Below are experts of layer 2 (counted from 0) of a mixture-of-experts language model. Rows are named router (the router's row for the expert), down (a neuron's output weights, with its number) and show model dimensions 0-127. Each number is 500 + 40 x the weight over its row's rms, rounded and kept within 0 to 999. Numbers have three digits each.
Before each expert's rows: "raises" lists some tokens whose logits its average output raises strongly, later layers aside. This comes from a sample of Wikipedia text that the model never trained on.

# expert 24
raises: " |", " the", " a", " and"
router:472530499574479518474473540574487540532465440429529469469521483513583510503541552518454556545522520451492497516495442524531440457517479477485504534474429553555513468534480512433531494571582484496534522456506484428472539479499501511482582536490483413481517456508420527562462515521464441548514414526529436539517485475487484498513578492537523540428438546547507495458414467505531481469532
down1:533548493511494475511546488575523493454458547458495502523498467516480522508453400546506461511476567508436514500501507535492500502597516450454454485497592444502480522568451537490539518529502498541533495486497514538566529568485538494539526543456501471511528581467446514442498540567439428501478557514524447542535464504567577469493439398556472514457513464495544556527471469518587529497513

# expert 17
raises: "ing", "ed", "it", "ol", "ic", "o"
router:483595528513510499572484490532488554567507454497487518492532471463565515545450536496490544510508487425480582497483495504544460522483470511511560538512456547504537486515479533502515571566576453495503478518477437398434493495400465507498600524454506486461495463395491504555456542534460507513544409495602471543473537462510490530475588514508487475482456509519527514495479488507462467508490
down0:503472451536460491461490404527540543488494526490532544451437515508541555432549505608420472496488446531502438470446455473506511455467502502548515427525572510440514477558587484541459499509459493469474557451504500546481437517566489514511505575520466538497527513555492464570483530515491468511477529445539464478547492419487518413481479459478533438573536446478481477473472514480462477466535

# expert 46
raises: " of", "ing", "m", " |", " in", " and"
router:436528547547502506543469511526501511525489457563512489498513445500549542506505544499477562507449454470512522542428485507485444525466490507467528522420463517504532439525505542493491569518551445516480511494485479438490500421465491512503580442459473505441504492551468483547568530483407424585593426528600464509463545482544461523498522546517463488445505434496540494474441499455446548456485
down1:477484465461519460557531458474465511532532437464477558540456426497449579500451555540500526445513546463460573467500604482525526429500478396469537509492462466501495407485436541529513505485570549478498527600515478505435474527442469483508503438424501439482452531513445469500520464447573521504512457492512446509469466467457458532498498467476476513519530462542554484481454478530489483473468

# expert 42
raises: "al", "in", "at", "el", "il", "."
router:476539523551464497537498520531503572562486459524467491518492445493585523520464568499510548478533459467504535513534427520511455519481427509424554543507495492546551485588499558503520575554585513468520463477490488367447540472455515504457570540468503447421515503492452530528495552515484471547524493413529458541463493486537469530546539538539526481474477527450512532495469488447445560478508
down0:562526521566547525542472565475547467493564419472530470539460492533511492544499441497477584479445407596506583527488534488521559499510476506565528530435549472502453446496463535452429495451497489479464507459527496484560500484477541488481549490474484515458425470448533545488497466519564513462488541471506456510460486526479494508500493494452543470436471416488537517501526533467455602451570

# expert 3
raises: " and", "in", ",", "c", " |", "."
router:455562560533429488519503519571475482488461446517513469479537474491587516481470569458490522472482474469486501578454460530480478486523496486453517516497486496525558454523445583476552585549594493486447464497497421440477533518438467576502543523486493440481494475489460516556494488519442478507528454523540452540457471475531527559479540546530524419387513540489580496475434469490515480493499
down0:456531453534450511458472482472533536525491526519563503446469518507511456528469458447509475500497554480432508541485500525543589557507535538516530514502504519479461515496441487549512487553534513489570517474524542460564535550511474527476541430499491516464567476526422565500579470507502605580502455542586488562482461412535564514520495485462489511475535446465398468536539538459528458551503

# expert 37
raises: " |", "ing", "-", " to", " and", " the"
router:436541489564502536533476501556491520504477491517532524490550434501484498488461558468477549551467518424539506474493427521493452517504542515478525554515474564576490469492479563440588583516548482525557495447509516481478466463445453509504622503481435498436516449462391515551513465465456485587509471491525500537482518488534479489543535522469490494416436537476500486478452523461444468456489
down0:510524474471545467567504485450466545514477526506468527492406517370522435478533405546429445492494560550510494434527508518456480484512484441494489483508479540554499510416458559488515538539441505502493411523454557496485509555497558494423495492503487515495461505444528415487498538480540562629488478472510498503471493527477506466487524431512550505510494486518549507441477524462522526506438

# expert 27
raises: "ast", "atch", "at", "ol"
router:447563547529483584542473553477512521531475506481490530471491436481540507475422567488525587486493514463542553511500456518486444542536464460499526570490463568548503446541501516442577606535542511466475495479435418480477526444452530515481580486521461474500475462477425539559496560463444447538493448517502444566466545506513497549497519544509516489494491516528531482488464497514412496440504
down0:500429539524575462468530539497542474493511530537487508555570527528440516448510425557437479464511526484551521455528565482517514490496445486492436554529497409511478528504507492534557542403491525513469500466499539544458524458545480493533511489481580496561492485478491440457557457554517554477472514445477490540473584528489531515547514558481539594510508472547523474533554406437437504457500

# expert 28
raises: " |", "-", ".", " the", " and"
router:452551506517443591579524543555512516509533466469516529496546446508579479470510562434459528505476499491526503524461475574456464475529533514515509550494459500507582454483484585456560540585572476480522484434496472414492568452431500549523584554445469496522530513521430525524441498514440497556507428516554468480444496493515484547525542520531492516446503477461522511468494505515527446495499
down0:496437512486511530525465572509508494450457505564512498471561557484451535571503491423465585473546500446440452529473548418521446519506501484474522490507477441531437510456502455477413536479475520453524470498541503509448469501507495485519450496512543458484516512480514618528493426507471448493447515449486499452410469624481485476520535512477456456471457490438485478504584493468484555498466

# expert 4
raises: "-", " and", " to", " |", "\n"
router:469600507593452568532507527552508600527494487491483509504516455474511501472472516482457525495513533481463477505431473520515422526547456520476521569463437534495491464492495531495551542571558481500519496508465478436462489501410494551534553495499458491487471486483479493538534571480416443557496416503563484560521518514469471559521566523506504470439574466520519512492398483491503572468539
down1:527483460522402491535394494505446530543465424450485523493512519419409487507508451554438536467459507504463450564548482504541468543510501530418497434511539513560511494479409432504520455493498520447476489500497498526505491519451519498518509593504557523510490559571526521503504521488509502483482472534459512508518535468514506441450559533566574513540486486538573497500540462518533484400439

# expert 36
raises: "-", "S", "C"
router:495506503560452590525525574493536558495503490505466492457512456461521545477442588529471564480466490495473502502492480514542492509498460459486572604460513534503508453547481523484589549548535506463472500447485434459483493455443540555469525464503516486488485502478443447540486519465480504549489490479538488584455609478463456534528542520542552504489570456533556494460410516539428509450543
down0:412522508508482485528452534501497526547478463436452447460496476469559452540461519497479497560481520487535487589461549492545391455500417456499412501451489466507452541540448526537475470545510562510523484520389450524465502484529456508494485493451530441545488519535581533551537471488454473538557542540564455516504437499480476552595502473486462504466479497464483464454486488524470502559501

# expert 1
raises: "in", "ing", "es", "or", "p", "m"
router:469549563513504486502467496518527551548489444474535552484579496499532500496419548495426569483466492475513475542408428482530481493525468463476522551492486528482550484523514586420523474559572481519486487463485416387487518464476536519476559534472449471474477512451418537500546474510478493535531473572559452560544492469509441519516530593498493447426459544504496515486497495512457509488508
down0:459504517514564508619511507407441462507426520530513541592465536554513507478545494465500501465450506473477531533467470539509537445464506506433531526522506500514574567456510500438472577473471501486530499494536455457477485431509530411544521458439517494509441514487426410493520502548482504459551468467468532452482428525481496491518439433504462423458531521449510523460538475468478477541492

# expert 25
raises: "ic", "it", "ing", "ed", "o", "ist"
router:469560466546494539474516531567536573534472485502474425549567395469555529543498549462463518510534452460506526518427470499510491461504490480498543571500441540539514485506494571454545520577523475512533468508543490429413500458436534519469554528466503434459473483516520449551520506486463426512507445527574467553507448492520454517480597499520483496468496471493540547512451505469504466409497
down0:516574486510487459519539521589464482509545542472546496507519466508499457414490453480499469462516578540531478515521513470473472477538543532439493482518495500530484490483468442424538535540486580526486519514591518482504455455544512455524492544496486472490533458511440475441505546522541514599515525419598564492508406596518575493460472468487529509516559483470448528451481493463556517571501

# expert 18
raises: "il", "el", "ist", "art", "em", "in"
router:436545495521451523496521540539488540524510435466477501449542481488552574476426544526499532520531442455460514482477461510540467480527455515475605569450515533517519472534490550474580563497513504525524477496496430450513489467391527516460542458473489518446545448495450491530501615510495479539562512482567473572500493479507437541477588601499560481496523498485536471484449489514511532517493
down0:454453547509525535530545462485509448494527562541467507530436471435482457478537520466553474492442484503566488424539507484565448529495526452533525533497625474544551507504481515464524469499481430441555481455536541545437470450482482505415557488463590478453462513482512516509478483473497557580577485523538565462468470486559501500537500568459453533561535475506500473505503514571501475446495

# expert 20
raises: "atives", "ements", "ation:", "ational", "ations.", "ations:"
router:433564564572474524508525492504489598518514424506514524479551449439495516477484559482484555535514480489481537496463475496541484488482430497460516588438435488560487483519469529481510513525530460477519440448477462418469494473412512546452548450497446495507465505490495459561495543519433456536521428485487443512452512530482443514558549502519481509403555512485559473490496478535455565420527
down1:475480522464433546519531515436445396509533487543427440416428518539463544550477510488532540468455457521543583535430491504564437547500525528614507504575500534452473496549499473509521488490454526494511530469459527524539459476465515495440475519506504467532557444540469453503490596470557520478517529517521561578482517527512434485452474494479495478506517435482468502489479564519482459515544

# expert 44
raises: "u", "ul", "\n", "im", "and", "umb"
router:487571558545478515563461526504495567482539480467481463441528472506562545544456567512484517490477459466522513498448445527534429472512495444469552549484417508513518465526507568486595567595554480503467434450479508449493534504486492490514544463499500521444472488485443471524520563456477502545504399465526442559438567516550520554526573560537484521445525514500518517479450495501495553478506
down0:464397454439501484523557409481476563503565505475451488452474443479438479531458480466556472511450469459447495500470437540508533507469452491507450505479500513449463466586452517419491534450494532470499548552492504585491479442460429512497457453519576534447518502490459440464483520501435487528530497540476559473500535575522539535545462545462486543491538446487451488512437481501544511503444

# expert 43
raises: " |", " and", "ing", " a"
router:431550534535477520499548511557464519512479473517503551449489498482572526495497527496528575484521538463511486503492451561502468510468501498460495551506416549553535441534526604448557531566588543493496430472478443462511488452440464481519583521439462511487510451453456527523482535507447457527524407500551426502454457488553494533517548571565480494476472535528517473445467458474487460478540
down0:512447469511505514454424480496491632460508564494492455475469493496466432540495542410427496517450415487490424528588486530507485493501473457543539541485502472490453417547571536534523501512513484522556539482545457574490476475477485488388506485537529519546517494541462474511529550495492482511533534485500519460520524537475457523545536421536460529488490439499488522479442525555552438448541

# expert 10
raises: " |", " the", " for", " to"
router:457556504566458554514484538548471522510484472508538498508519472467563540454494535469501506549497489479513469548472470496494506459477495550446561547528499514583542541503516543482542571604523500505546472468469466427513498460461555572459574534472452482493543508495431538552538490502447471545539395502533502548502477496516512479529618571493536492402463489509494513469440519508450525431535
down0:536503505519446493484484541567517543495500482459474448542558523378572520474492485495538491463500482515471443548467472511520549497554490574455502510467509520511462526602428524494528504466520503540463496533496499460466516507513563518456469529521553524554531492569539497505477541510535585516515464536544533516502556440498529447522503498552525521484505530543616418550505567564563410442510

# expert 5
raises: "-", " and", ",", "ur"
router:478527522526485547529497567498480508522510467528478509505495439467505549518428560452453567465524529464512522478436424505529498547506483485467527574461422536571550423547453485461586539545591545463486483495524448490496532450415540531470547503513456510485465498481455464567484522493449480599524496499584532531481524507545453547496580537545517456467509504537526482484490464526466566457519
down0:524495527468514478491512489500465546519479504487526489537484484547497498485577571468445513593447538541481429533467479480523558499477559474598475487583484466557532480475473488494538545478532478471492485399486511442519411600498497502463570465479488489464429447516477438487560487560549440542437543569464497446474449474522468490459490513538492495518415454531551446504495510456525468514516

# expert 6
raises: " and", " |", "-"
router:437528534536512564514564494517502541504507459440535461474507467487574535465484554490507546528478537479511476515478446502545453532574476465416501530499386540567564512506477610467530554563556510457463497488481477449503534446439508546447553511468518516502533457507476542502527482508432410494579441571534459496456492458477448499485563532511524473445478466494509462487465488495523511490564
down0:554489458501434492562574484469471546484495462476566533508549496517562525460472487481540548501519510450432515543498535408519506505604440548467531498508468456550508492512482533446486546554468488508509505515509538575540499485512560494553433506530444518491541540535436570496461498482413486553602502413530480448551466519510451485485483512449481499529466464455434538509513475497597495493483

# expert 22
raises: " |", "in", "ed", "o", "al", "ing"
router:467563505577448563501525533528513526486510498540542473473558408509579530516497542449433543501518485467526538501508474536471505448533523524479529550471443561501498502527521575428543534488573504508477421460495464432431527446472542547494556545480516518480467517452475510558458511539409468562505427544527437573447457481559514507535526561532509491453454465497493489480443532462467495473484
down0:484511471441509548591407473485496544502484534517570531502514586482456427478440426481466502503508555531478521489498473533500467499516487432413561458509453494514543504467487522489507501598458446396451576547518531461471535484513570486547539517608497502501477534487529480511506484506426469489430471479460471442475506525547483492498525524572536524497455459508554504491450472500436471507530

# expert 0
raises: ".", " of", " and", " in"
router:451521474510495524573552478535521555508513450513492483489558414464558517521464548452435487510539496418507521527451485572485453465480483557452505535487474482536516416537479591485506569562555499512499483473485419451483523517400485498520605474450481470481437494464448497555501468469417437532513488492499445519512499471508531518531546505538496424460507473485479531528499505427445520442535
down0:506452500535529491482505511461467552476502371489459542508482459451465457483529529463436510436423499476507506488503476565521574547454456554496463517470502477544492453452469438499498518413441470456378511521464494511415453432477512536480570445529511541517523475483481474471562457486484493534528525525492506510446511473558500440520519570542541485452484566496449461449531475535522544553489

# expert 11
raises: "c", "om", "ist", "or", "it", "es"
router:440550469515479528516556518497549515491508440496539529498536467442514551505472491483426513547507518475526509565487474494517459483538471445473505569469437511528506465559451602461549513530611494497567516454502435453463547438481487571439560481476523497466450472418460539600473516494457445524537447538548451523465541476521462508491545512520519442453466480493479476521468471495495520409530
down0:461572565506429472553447551525561494521486378523479566521495481546483525481481510493478430493486536518573420429498500515567473571455462530484537508511512526522509464519464480466477575497537443463462545512531457454517478506466502470498594520502553547468489524465525454528514478454465448490490521543576526529579432515474526433529463458492498492459444456509544447532489429487516531462474